Experts of a small language model.
Training: a variant of Adam for the experts, 214M tokens, 3270 steps.
Below are experts of layer 7 (counted from 0) of a mixture-of-experts language model. Rows are named router (the router's row for the expert), gate (a neuron's input weights, with its number), up (a neuron's input weights, with its number), down (a neuron's output weights, with its number) and show model dimensions 192-255. Each number is 128 + 24 x the weight over its row's rms, rounded and kept within 0 to 255. Numbers have three digits each.
Before each expert's rows: "comes after" lists some tokens at least twice as common just before its tokens as in all text; "gets" lists some tokens that make up at least twice as much of what it gets as of all text. This comes from a sample of Wikipedia text that the model never trained on. Tokens count by the router's weight.

# expert 41
comes after: ",", " (", "-", " in", " of", " \""
gets: " 19", " F", " C", " f", " G", " T"
router:134198112099103118098150142100134132138140136168089114128100114119128145100098158153156114189108155154132114078104155116159148068136111124092156118116122143138114143111134197128143136143169114
gate0:058150126125071132167110126099109144110139109146147162152184130134097131140093145166154122116145153102126110105163089127111158127135119130095121127159144138105127131139149143124122132147150149
up0:168115156117141145073135132157136130140159151117070110089096146118159110122175113110141148154135134128186131167125169130081129145180163153108093128143086105093127114076122131139150146097106165
down0:088101113121166119108130088120110117130165167122103143111108129152112161133146157151110160166096129076124091188107113117089123114147093123144118129130114145139161146110167153137100143114167138
gate1:126127076108125140138121120112166149122128160132106122094136092091125113113148136134146131164131146128139087124114178120158121132114080139119123105097105146139121123166127144143146138163151124
up1:143131097087095093108091147168131106095160139102138116152138136103128161134124131164124093119112092116164124109165125158111155162131132127101143130137109154124162107139126067139105096136054175
down1:157136113129090169127115162123099153147140118138120157109157139082078120148098121132105092153135140126119088163076153114102097142155138126112129108117116139121124109111173119123102111102089183
gate2:110141108117118141122067137141135137137086146146169102135125126078158138149123097151105109116115154173113140135106086112120150166149131153104165116128167171124128154129146134162138160144111106
up2:145138159126121126123152094128136150092115129108131136113129118123127131120134120154124108143148118132144146164156117108133137125163170119159119117164101081127143105137106115113103115116117139
down2:139155103143180159115154128163109106118146113104095122132181145107203119162142104145136175122113150128161120127094105124088106112135088138106145145143115137129154106115109093136168100171128122
gate3:131118098129125159155136126088105164160111171093113114069104134111121130095126142127158158151162139143077134106104120107149124124145136150121123188132127091121117076150120125100156124153139124
up3:125087148178164151153120142124156146136142099117128155144141115142159148155103099142105131103137102159166091098169134115108132129147131141115136107126133105115116152131134095137109106090124126
down3:128127122117154141120131123150144125151130113112206099110131175118134082140160139097126151167114119161140128119117129124158133115145171095119139107122145118077106092160138142099170076120140150
gate4:095123148148144115127127083160093188126123101132111093130115133099161186146152128135122089156113134188131144140108122127106130123161134141150096108173121109120120125115146130161141150149127098
up4:160121119132122043130112117146105138142090147099138139102128170106133140120118118143124168146166082106104115119118112158141091157114173090128152123090129108102103122126102099140143128142143109
down4:182134120092103129148160105126138107139159141129148128104108128108172056098102114152141112135151112091144127136114130126103115155148099188131104120144109125166127137149117154111145146171114137
gate5:098153100103153093115120153085102144147089127118147136137105132130105110145180115122131110101139094119146105165104108115114139152117131093143118163184110096082129100141141118123141149103108131
up5:091125081112121144126137151112142150162091127165121126145083178155137124101139118111091134100117125121116108138109149112137090150101153128158082138134136127126128114129095147101160142138132122
down5:169104096156132106116144125145103128132129140148114111134130181068130152122140120111094137158091118121125109140112160111152141120125141113126121144109146115131100145147139102107137081152130161
gate6:111064114141159144120139129128118128116147161077141091101158109091137103099147146159123174124130127161158126095153131142101120125157125138140090165114187137150107138095142134155107119113133125
up6:147135144123083110142129112115133107106135148116126127108144086110132156140082134109139126101109124183136132125101133132085133120154196119158161076098104084093180142131075131104104125117136099
down6:142131124123117117129153096146143090140093091148190145110151090137079154115121134093143094159088077155135145129140123104160100141104134145150139099136137115125120150042083178147112112115153123
gate7:128103124169117121172141075097158140145154125122134144114152124107107150112116084102160126168147117142094096094159122082130118107129123129174168137105115157151144101123087145116175082142121140
up7:118153119157159153153116137133123142087133142119140146130140110161139107146124144150126151122105133081150136174145153134157146115107142097094159102174105140108148127102135089133090150110101147
down7:149134154129127108102115183121150133108143089076131136138122131141107121113091111085137117155153128136117099136160130121152168121152145118120096132161107131071115120130153107116083106097086144
gate8:098106128109104096137174107125133130139102165140153157161083114078155133118174113153152096129148181139177098102080110106143143147112159124114137136098147152150128128093105160149140141118114143
up8:156140093130139122096152108093134145137117109133128137106146138108101147118135133096133147129117113140133140129149116119152104137135110193158110136146092107150146121099187132070152143144146156
down8:124159103163134192125130101159132133103146121140134109116181105152126110139054179105153144121083169104132142132136093161125130110092140131117123128125135156144160127113110100129145123156130146
gate9:121139166135110143150153110131144096154131148110135173133099161100149110130113138163143156148119147160142111125125120114113109131112130097121161119133114095083157073093103098152117106062110162
up9:154137115152117141119088180133114145098118117146131106120141132162128104168137122111121133100092133132108110110127159119157100146144119122110107138180128117139158165124169118104166168144121116
down9:136122133159139102125108094129152157114137108155142129122148137130108102081112152083110115151110135121139164114124099133127140129088093174104114128114129182125089104175138107126147137130127128

# expert 34
comes after: "\n", " of", "'", " in", " for", " to"
gets: " the", " The", " a", "-", " an", " his"
router:157178124146129103091121100121112089104160144125154142154131091163115143136114083137122154145120134138159103158077112135108140116120146123115158139138111148103136091153136143132151130116119117
gate0:132119125125108163098125122132111095123124119123094129125164103126164119138084089131146103090134078160073175127103150102177116126118129103102134137151125128138128133153148121116096146135098112
up0:129134146113149110116101128150140090132136102127132129137157085134156114117092113098121151092104109147087152135106172113137148106136118144107138125143137105097144133135158111148117093106137118
down0:127180164117121104134102076173091100158138096085108140129140148119125151137136123118110134137107146107130127131128171138099105133148141121165163133144122129149124139091128116136111119121110099
gate1:112176125121147153139171135115163095125157129090148103147134125121115140111094116094124110113163109156111103150157141099096165078138162135121109131110149109087105132153183068137080097136158140
up1:149101144133098099120112078129097165181115127119123187125123140166138119144138095157116108138098141081137117156126124129178077100121152127094140124146070087132114136106108130138137158108118140
down1:099153140105105159166132139119171142145104134156136098123115161132118111132137141136125101132139146145117088103162109150144155134153137129120115159143150134130139150124138135101117115105174111
gate2:106127152134126139108143143166158106122100165106137159132145145148128113146119141087108146182140121141159118150096140176127123125120092075138109116189129143048107121144110107137129133114109133
up2:121099106121108107100146102149156132151140151097159139161128086114084129121150102103156133123110190135143165112101130183131131142147130150142156137125129106135144118120116118121115100164112129
down2:140119147138111155176151150068134168149132092137148149095161088138156123110139111165128092108164116119136169122130135147169110124168097116130116097095164108136110102135176160092110132116133129
gate3:103135123119127113095119139141108165165131114156152167129131142136113137090103113154138133098112153099137140123115069146124154135077080151095136114130141138145048139159137104103132131128069091
up3:124103138128135162149148157110112150129136185097150095151111126122110132161155173157105144138156100148147170086107163156113154113129135104155157136106115117121147130099147129113182139104159129
down3:097151092123123151106106157153091117122136136146115107150128121158155128124146103143078115130072132118147133165156108125139145125151126127105132139111156157115091150132150081126121100144121171
gate4:160163125094116128112170088145157139116158124117163148102104090110140157131132131126091140175153152158122076114112110147097172144121129119090129128083131160127148144137130158114128074168105165
up4:149137117110156149119105165123156128091074118114148157108147143134117092135139112101152114119141095146155168149124124120163080141113109128170095159171087129159150134110149106154132158104131189
down4:083138139101138172187128146088134094132143137125106123124124132118156146110106163154127097134141106128066117099140116111164151142172133150090103129140164100156125128125116167149100081129154100
gate5:153116130155137136102143120130141153095162112123130135109147129095139198118146124145149130118194150116140113081144159115160160108112123113097168141111100126110108122117104108128116092137122093
up5:100137103116129103123103120119160115156097123149121121124107138127122148100151134132133117165136080092095125080146100147129107123115139116126122111136129106128116146148153117126111131108155181
down5:114117118143156142145144144085154121103152136134150098089130104094151153083089133151152162112143137149120139114134117118140170111112159121123103123136138138154151111132127125136146143144155128
gate6:139106101163091134141098154091107131149120138155126138100120101132121152076104104125091117116142151090098081149123084100130111125089154112104140156133107149187144132147114121109161161137135111
up6:167162136131170117099170158108110130116143119065118116112152132121122158136161140143120149121126138130176181095135150139085120171124090161163112155145120117107121082116152115081172128101138117
down6:096072139130127162148118124107180115143115111134122108137141134131124168109115162151157095119125152194087077146149158128134134104167136121093129143127137099086110137130132128143162129109071138
gate7:094141122112155128103123094134100110092128168108154133166107199161124123125154144173111126108143110135113153118116071141122143172177070151111114070150135164146134117121149164103135126118108099
up7:144112088123114118130112128117124161123073109131141082155110169104160117144156182104146105156138121118139155157157134140092131126182144075131131088165127142138149170151159167116098133092128096
down7:082132128129142100175107118102123111138156142129114107133122119080086111115111104130147161133165141135131098128126123139133136131091114097118163133102134151182147104104131150114142128143154160
gate8:153149094142104120123133154135118050135143110158131158102113129137100143153100114132081160134113118143132119131110143158127142081129103128147157123135141143094138109107112130159150140123169164
up8:127123157120086171149136121134124161088147166117108139163097118158099084125162134153148100128155129119146140142116143141134129122156160151136099116103195095131139091141091148176162152122090123
down8:120119128084084153172109143137150108143172129132120120116118136117123103114131151095164097129155135144159148072148136119147145131157108115094134123121113120119186119174087180139110129049101169
gate9:133148148153115154119130131158111117124115093101158143113109144146118169057098107123119090126154130158137147168158158115146097121113124155093113098133133139147105161143147129148136153120138110
up9:136106140109105113148141134159172119138125124140102167157127127169120129157088117154133100148108098123109113133128165109115106137129117138133138085121143123092138140139124140109140123092142137
down9:138137103163088097130149112124108133124132153116122082087115141103135133136127131097167131121105119137169138109138135093121124163159115116095111151071104157136119130113111148132121156097137142

# expert 19
comes after: "\n", " |", ".", ")", "==", "==="
gets: "\n", " a", "|", " A", "-", " re"
router:170148133131146120150111101139156125117128146183113121143117133131150114127108066155141131136108128172148106113146167097127166108130162114113155124093124131125124090154115153170152125136168134
gate0:098144074099124113127081132092125134132153171157106101124136148146163116128132137128147127154145167141104115110095114136092118154171153089125153164108113129102133134094096097132143108129197091
up0:160130134141130097150099131108141097153154094159109126129087139113121078121122133105167116114133157162128117100125128110104143126122118149157160148084122135129126154110135111093149143147132116
down0:130113133118137133148150096185143182140087161096098172120151121137183158124127132114140121124137094151105156127101124126134107131166087148119117136175150069097084110185160146111123108170149153
gate1:092153075133157122143123154083136122124151130119164121119124109091153148136122127106121115134131118097085152115157134136114120135114105140126110147119118188168150110124131131172113120130122110
up1:146137097081098106111155139110137104160076141122119154151068091147131090143113096098127113180132157136168125117116114166168124123150140177139158124166154146087108128158147102100136122065158127
down1:152137165129084119173203123125139109147084094153086131129123069132102121092099106133087095084127114140120137095133143155145123143088133131136097142104161133103145108143143107095158147110169167
gate2:141143127117082127111091152122090113126116178145115136105169115138076082145125083145123079134113095105142138155097118130157095116088124082136136097095136103163107080112073131122139102126144116
up2:136149101119160146135106133115115140157165129125118103150112134121148149128134184133118158151125146155106108091135110164132167110152114140098125166185146158072157171136162101115099125108113152
down2:135095108104115085150126146127110106129149143129135156146114133164134137135071134132117128120117116126143110097101128140173148103140142067147158136177079103136083107109152138110113159129120072
gate3:122102124104134137109115129138119105167107149170141092085167110136095143120125144114184103100104151103146125102144134141137100123148094149148057103108140158153168141116173123142103117096110106
up3:177145147122120171106146100117146141147172120142173075130126145158132108097136125174144073156157155079089109122097098158146141163096105115152112104121147152114097095131145078114128146104138146
down3:143110131113162102104133148102143096126117135145114119076137117117154136152129155109146171119103138127137153123153102115140163140130139090164114209147174106117108119111127157129136107143137086
gate4:146137124100151128153146103102104110129165090158117114125081156129131167124064107160157128103157138161129126134139112125078131126149134143079088109100141132148146115163137115134096127141140090
up4:188163107097121101127138089088151151108116089097131095156106129094115115120098106142184161099187145142121120130120118153101093150142126102135137125083113149126120113132117121108130147148177086
down4:130106118115141140101123131115124099152118099118103149172157143142112129141091108110141132099147116136117099094144132124129156152142107193091111147133118136152150112133121122098110151136113137
gate5:108133110154149157189131094129102164095150119141138120127118138134157167162123093147107136145131127129114128134171106114093119121077100130136101122111174119125115100177107111136133103144100132
up5:145182141105166095150133135144101141144131118171146081156137161102139150117131116155123121124115112132117128125161072107092163124120101143089142116117138106133139138118147145102095132152096135
down5:131109142133140127125125128147123105129159131130172140132104181084097155139155116141155083090125114119101117138139099115147117154101098100167122125151111150173121111144136138109107128161110108
gate6:136142106140178101130130089156138132139096127142138124111141125150136143094122132178109124086097117154068083150160145105106164131102152141107121097103132126152098126102155135168106115134147170
up6:121152105141114127150125090116152098108157105145144143129143106135149119134094168150139116132096107170109110113138158134117113124105151118089191111117143123121159092127172105150120166126090185
down6:143161161110161152190159110118099147099133122117113111133129167147157140121149102126146111115123110123098150146129135116125130124104127148134138072131152154140139080126153107105135155131146115
gate7:100149121135162116163189137160089124146109125148084116141126097142156148130169125143099092150111143145128116108080179113162126127178128179090113135124128111112107140149106104165095117131144093
up7:130092120135091109085097145099140149141084084141170109123154128100125112120143169125104133092108098074147138164106106129144133085175152117139132080120074146132149140118144109103156148145096099
down7:111156120188123119122116130103107110138122146143112113167123109134140179132107144151085185101117113132155137145093169133156116120111177114135137194098140095103096158126153138163156107143175099
gate8:151164128120149124139167115099118162136134102158143116124105159113134153091123099134138146133124127171142094102156164083113131093123129134122141110106103146152100099162113152129103081169172130
up8:099090138152100123121128138126138105082153122092131161104158119143146137148132151109099115131104124101116166145088103160159140114136170111144100170182158127103141150117123130139126116095137134
down8:145121123121117130131127125141143143099140155126148128139110144124128106112143138130148131156136160130149148138124107125131092109140131094123134121124109128145107141110103145137107102107112150
gate9:155149093122125150113132111092112129127120122158164151121120134125155135168133099169138093136122139107159098131133125110135116089120137130127149127137102121137102173144149166140096119142129119
up9:132177110116134097125162145103139104129093137127128110134140124184083126129096112102118116159138113127077095139134133094144105134114163086090134144119109113118102125156097130092147159149161143
down9:122129141127105108141124086174100148094143123097102170091107124153119127100098171149167151167110135149151128122143121151112142108150105130093127133136103121110172149133101115137148172156140113

# expert 14
comes after: "\n", ".", ")", " 0", "ation", "%"
gets: " |", "\n", " of", ":", " in", ";"
router:138136182138114148131100152162143110117143100095089151147123083142134107141125151129117164151141084108181114105132153139161120109105149135117138098120156140068162117103096159138141109060190132
gate0:141120161128142124152158135165152103104163120122095094136114137126169126145141154143150152152167135108124125101091111152151115116104114123131195116078163139131154144149119155115150105114186079
up0:133161156151134142114103119125099110119144150117131128165145126100156151095155170134131167131171152087118126110140100132129145128124101120105148139099174179113151143111128143121101084115149097
down0:161101112141128125105130102143164131165129116137129121132181084126158127140131129132143141112132188135129127120152117128098084153141138081123145095149118118092133139095111141097150126109112135
gate1:136102128098139103166182097134158126145114130138093153137172127120095128121136162174096129095164089098134127139112132110138157135175102130126184134124123127136128084147133103117134103129114102
up1:176107132124124132107142133099145112131177110126120139107127128164131152121074137131164136092120123132131181136109111101121119105114133154120112104132115156116134119139137104116126136114113130
down1:110146138090121104114131146117162133096144128138123148139083148126083131150111173107137151121112100112117128151124122162114145134146105128107113104168087140095158152112132109156131143119094084
gate2:116155142110142110143108129107142102145162124087141146142115083125143120164086106103143115105121136104142150108156130110093092081089146117130115145091122154160132099123110159137148112105163097
up2:126099085137081145130157121145171141149094113149144146141149142116106132122155109108147141128142128168116120124102159131110136136134115147097113121149134090121132120130133083127109169139118176
down2:047170066144147125113141132111137129082137115126141118150126151091123151141148108139128123142119137119078096108112125123126138123143107119142106126110142095167086095155132150153160118117091180
gate3:087176160103121175063142159109116135176096134116106139117139133140151132129123129118169159140137151132145140163109116149106152132130130121164114115147131153080135155125166170096143117100129156
up3:179127110106154103146094139172132110113074160133126159139134142084103140156108150094101130136092092149147095116106131088124109119106177122106123190128122131131132139107115092140133131130134103
down3:136119116119158137162091158137173088080108151128121140165128144125116136138062174071120128153144119123125132166138111153132131127112105112145102167136160155112143121138097055157130134151134119
gate4:094101118137126121129130127119135149149130096128084136108140108116159129085091101111122090108122114156089113168099147113137144088132140143154132140098134156171108118168120109135121104183108149
up4:127135143107181141117130169128125105127123141140142103104119105168176125171144152160108135101111123098112115156105096098071089079150191166134156119116166050142142150123113159124141170120157120
down4:131161103141145126141109128147133124134131113154166115126107177138149110122175125180139176176099149159103138128161109118162185151119127112097181129120086176128134124133095114117095134110142145
gate5:151107133099130121138106101092096099114132155116092133165111084116138100122090134146146149126076169142151109177187122083108098093085091129135138121081122147134154093052137125103179102123107116
up5:184126105141126164116102132148140167111129139148123091163160102127133117151093157148098112119094136114175132136147108114145122127075101114116124082114141143152107103125162128129103114151140097
down5:148100166119119155140159098140109132143138145114106106074165101136107115071121179174132118113127169110129170118140130119177137141115135115136085111153100110109156138139130130087076139137115098
gate6:107155156129116123114121105116052156124138096116103143140097159103118172167138143134090158135150161083133128123156131078091119137105146136140140104151128176126157145113150125107127128112160100
up6:137135124140081103090074137114125097139144160131144154149107112135093124144136144130146117105118124125151114152132116145124092139112127090111102113152131157088122126052118137107170115137139100
down6:114119116133143156114161143141109180132166128129136106132156127154120118117178105137160138121154131136106136155129106065139185151091123167117099141096122129147110123155112091161095121160124156
gate7:163129156178102150107137149104129099125115099112164149075128130113158158131120112115108131135128163148126086107146188117142102137118138146070128129160114142112126090148154093146111086105122171
up7:126138105131168124103103187124129187159149106125127153166132136108076126148111164126095172117142153134121136152137108145151109133118124152128122140130203139088116159118148090124152117089144138
down7:089160132107146119180121138119155093119115147137106123137117128122101071184096130139132131156174116117136101100095102199088135117112118108103187157089166093109119122136128113160156162092139103
gate8:157121180118149091145133150181125113126128127087115166159126132135102134137170163089082123143151110110141100138126092089114090117116130139120098132150128116114121100127129114120105089131169146
up8:140133167121126097108160111137135093133123147094113180183083143164151123159148144109117140112135081140169095131148093152098130133117121110106084167147156139146142077103109107123149078125148155
down8:105122127149159127100097151160099097155139157152133152162132117111132189101172112149089080143129139165131129141143137092154083133133081158139113124160123103149097169156116141127122103147135115
gate9:109126111126135153129139133084125130117147173158121133150126134131158098113132122137127120158128151150103105108079121110160148113133130062137118158165164112135103130142166174146115130139114127
up9:164159150105077099103129141157129121150170153114119117131120183102089159149147092116168164167127127151119108120143129148126172169133086122151105124098139157144148146119115098123112117128121125
down9:143126146105104124125127112156129097120133133108172154156134091081089115134126153082178135149148136142177122089116110121119138148109156142131135159148138110120143163159130068124117134122154103

# expert 6
comes after: "\n", ".", "==", "===", "\"", " =="
gets: " ", "\n", ".", " \"", " 19", "=="
router:113129140109129160116111139113130093087121159130148172123115103138134100132137087129150141182139104134112097081100113127159151134124118117121125146142126140166136127130098178138143080118135160
gate0:120155091134148129140101123098151138106146136149150093134146133107160109116095126107155107153141113117089123157118130172124151096134117075142099168138141142126134141126139075136132126119106156
up0:120134105139138076139109110105094159122155151156145107149161130132125150087091121119100103123149136093106117153163113140152104163106127085168045145155119135146086120154129116123128113175131111
down0:122146072078139138106138116158125173139116107134155121104133082138120102135137097145138074151121141090133161150173099126099114129114125124152107133143074105136152117154175137093125108099134130
gate1:103118145127140114133092096130132090140126156146096143138140127136124116106119137143159131139112110148130161075141117159132147119128074134139148122148125147147169178086146148100131119163117120
up1:114143130115152143128090130137119105135097150134100113114156141121136098122102166147126160130136142136110151112146099130141163125151093137146152121140134172134161194084166159110134144154109119
down1:110124133160137104131188156156087172177124100096170146115085133119135141106112173131114096114154135093090135142150107132144106107056115115150127103121130134111098093156138117129124130130132123
gate2:098160150114111125137077113139103157101183120153101169161137123155100162148112154141110129151138133105122108150087123099113135153123124139109121091113094123123110096109091115089146092104110112
up2:133150122169130141167135131086127167100106114122131086158107136118128127160120132100110133107128128157143193141122085104162165120128142124174129143118128152106144139158117120105162157094149140
down2:160140104138126171158106120128102117125145126116145126156113117127103149195121114066111154126150144140169128157145104147111128145157113115110133144133169152155150161127167121094141157072110118
gate3:101115103110161132119122144106102139131078136110147132125136165117160140086143104098126110119127131086073164118104118100097113173143089131122133138141122099145122134195085131120121139138119205
up3:133155121137132128148105110140111141123115143158107102108172076140143111101129146164091110152083168106119136160146145108119135096164167181138063118114113143125120121135126166163119160113139146
down3:143141135110097120143129114101121177116144132122139143164166156108051124115145071149172105100152160096112109122138114124117150133157137097167101146155046095135113082185127152118128100115115131
gate4:118107103140148153137142126163126135124123141121119141107144097071118141110168074120138138108130169110138141117138118084131122078128123120134100121099101113154125082131120117128129073140138145
up4:125096164130092130158135118130168084135102142121136120112176084105142114171116151153093146092127126113122140158150139093103120122123134172132122110104128134125124105132086098145141118142136146
down4:086133123119181135112164161123178148139100139142114120135137108097105114122169165161125102132127131143118159110131107161131121164146136152145127149163144114128100144114191138159111142119176119
gate5:124123146147112185126125132122118108098085122097145083146157121120132115097106166134125189126158121136123147108143139154103147133159143124100126126111140118146191125095100122111136151140126152
up5:152111146175099134178155085116161095155138130117128134128153157162139088166121134130142107139124136133142134132139128146150115097148109089148155135109082169093103084146139106096170126097107117
down5:102132107143127159173102109125107119121099164144157136122125105114151122101126104130136109111115124123124118102108130115134135146138075126134140142141068115154105114130117137110189107150150122
gate6:109115144134117108140121137122124144116092165083154145139132140148131114111130104080141143152180126087079095110104110134115129148097149121131119128176104097151142166139103142108133112163130175
up6:097101130171177161146168131096120099182141094156076132134113129121106128120125161176128127115135127133100157143133108146114120116131115126164123129095105141152118095101097133139163104107130113
down6:085113128112130144104111162172139103132141112141130088133162101148161099120162098095115201153109106116144114103083162087125118120109165126145181152105121114077104145127119107157135113162133168
gate7:148148074089133171121150176146106134135167105150094127157098128130150093145123146127118107112134109089126100162084128135148055150160136085132117125136139122127116127150100086111106129126161131
up7:136139106111094146118120093125072133104134149121130100117136168136143155165112141127129105086141106100106090150128148156147113140094059098098110143148128118156090105140148129099128123167091127
down7:136120133131113106121107137130174154104136104126152108139157119131136113148133168098145126187144113154127179129110121142120157084164156150174140147127113069111137161171142117134120101087098151
gate8:122148115100142109172114123131090133130113101175085092151102118122159133154074112119134087119075137102117138117113148152183120116175119142103129105140153175125135153132161149129111150150130102
up8:152156125087116118104115157134148098143116159123134096161144084090148091135093133128095126140118144153150152102147067150106174141140131083131088110142138162112143133075166130152084136162140119
down8:090155122102118087148131116128117129125165122159115121110141154118158129089115143132174140139117137112129124089115185122125094122115136097141107157119139123112084120132132150120151124158185091
gate9:129126113146132103119123094107122072147120147119133121156122119102132150081140128101191167135123131151092133140097141126153141094139121114167114189146097143143165139138098098129135135121131147
up9:114125123149110152161125074112109121093134122109173131115138113122133180106165103077134097100166112122096103108103139097112145124136141129129149124119089167173130125124116120150117092158149108
down9:121101145143101148160165141122164169062164124101136117116127124118125141130166111135114129110153121124137102139139142115193094129134146153120092133117117115111153119151143141150074095117130160

# expert 18
comes after: " of", " the", " in", " to", " and", " a"
gets: " ", " the", "-", " re", " de", "n"
router:111098095101073128137102108116115072133115168136126138169084122152129102150125144124135133153111130151103136151064114138138133121128165133115167132142113107090150143149130099134177168102131144
gate0:147125161111137108144156098150129104114105140108099159130140139120131140171125132115121107103137114186156114137148146127113065152151174125075126105107128120102132100083123166133108186142140174
up0:140138148110149098127154090157162122094110145133169118180138140137166122156144090076109097150128107139174136116131150140124057139138158100125169113114139112133144134066128136129122126143163164
down0:130175101123109125104136139126142148104130147151158122124131112122141152146125158168085149115099134135052143066128100086122154127152101155125111120129133104152115055174104134142129128114133146
gate1:086098120075100129103142163092130098158095146115121135124082147122127077151158131118143120172123112142129149134064089100084116133135088134110101129119140142104120152095109124124125143149162121
up1:104137127115124085152136130122151146133077095139167127166136142154142117156134181057147092140114112100143124120111131084122077106138111110113159108132177093098124111179127130105150146111157102
down1:116068165135134137096098167111120147137121140124137112147118110125095118157135134107135121113130131123166164135136115091114113102091107134148099143160079116102133116127141149128096108125116113
gate2:138135126119112121164107155137118107174148134126124106159114133115091079140140162151108130120135128137106138094136112124111121104084127112049141114104155139111140119145116171142129109112097084
up2:160139113090088126171135123160127148153142125141095146158141151131115106078132119153144090144138129082101122130143100124128177097126145143114168090148133126127119145171131091142117130135110122
down2:110135127109085161177118100085124152162124128129093108128091141075159146150130186151158125127126159124080162139099150103137132146155160120166130152099125124116135113094102122144123138152149173
gate3:168166081112122083107112114097088114114137124163146068109143187135131125140170121126143100166129164098162183100082161134126141123114147114133150121085055127169080150131107126087170164140101135
up3:125088106173119131121132150160133142145146166135083129122137063139161131153182141149111171127106127088112141138154123080151140130169152126133120184123151137124108156124120099150097132127096141
down3:140131076151100138157151131159108156155123139139149127140158153115103119148116107133108117187148105156133113151116139149132147113072120115156126123135151095132138152089127144144144168135123133
gate4:136124117129123144150129139089108141105158127145104101130168107131133098131122142111167107154111127124089138161117146158176147157152114104108087132160131160140128119121155114154124139136154127
up4:125124114101112120183149137079127090127155184122125154149103112141142134082142157143125142148110146117089075154107124148140122159101151119117099136130133129117119140137135122125138127129160132
down4:093161115128091116130101107133073099150134154102092127111124131141131141113135116142135158099067104177140115137140117113120113124114164108136151144113091102149158148149087152144110064179124141
gate5:112127158115137116132118179120140116170138178122107131146099135116095096122164105123118137156154186108127128135160163115129137155091104147090079141134080122095115145176133147138149145129149142
up5:104128127127132102137136146121135158123112157125110175119124150167148124134150135111169152159151096123132123140093129124140156148101147150123113113207134125092101105117146127108138144115167108
down5:104147170135169133109138118134120154123113142088133119148115116164130109135106105115095120145100125132113137159150145160128100101106127119064124095127181150113133110103135114122099150091083113
gate6:148109117135110131117094115138167122126166110118158136128141152121112101126131133081143107102123093158128091143106093158104122163119123138089136102100135138143157105101106122140115135128118144
up6:161108138129098175152178175132161141163142097113140171128141136091121148129099152115157169145151118114155137123131153121096159137087100093090113143131152129085132110121126137085140115145122154
down6:192128097104110127129136146125152176126137104124108143121121132110141116098074147085156134176126138145137162124123179134175120135132103134140124086131082179126127150110118103104119137137119122
gate7:140062135152113142145147166125166137099136095142131138125121131150101102102114147143146126119130135164132162113168122118120144078126069120117096153140163174119116129100119105084137128079088099
up7:183142127115092125128098122150119083127115106154125095129131119166159128107091131128179128070090092116143081143090148165176128099151138188154149134120123100142183155100139172126114144137115097
down7:128122090112090084171140151103178123173118174147125121117123119124118123084106149119143140150139086135123153112100120137160161079153145115100148143125108126129134118156094095081187127129178113
gate8:132139138131150108139151139126105136127147121122122138105111130101111164134143165117113136136130163093104170119130107114130143163125177134167156191148158138125083148134089112149139131136106154
up8:104145088154150146149129111127117129156089111176096099146102148094101125131101188134085116121127130087117120190143104120155107123124158095113159165109117111096089109118117155143168156117123104
down8:182097132115087111132107098111114152175131118150127171105114154161137124151134143064180149109123114122142119162073137147120094091155102115142091123142140166130133146111115147115148135120173086
gate9:132142097075140146115131165098149079109147139089118101137118135149086106156128101133128143140158142139160133127142098139079082120116118096130088141103111108143126128133125126139098179126110186
up9:149140155186119141127144096152151186110098102179136128152178105125181086126111115117121131124141133121148079095125132121116163110121136089142107124135142131147109130092121172135166121180114120
down9:149063124106112131123141148100106097109138144135125120100102165143092129118139119115144157133136120114112175126128113093075133178130134097119089134124106153125161145142098131140137160131081128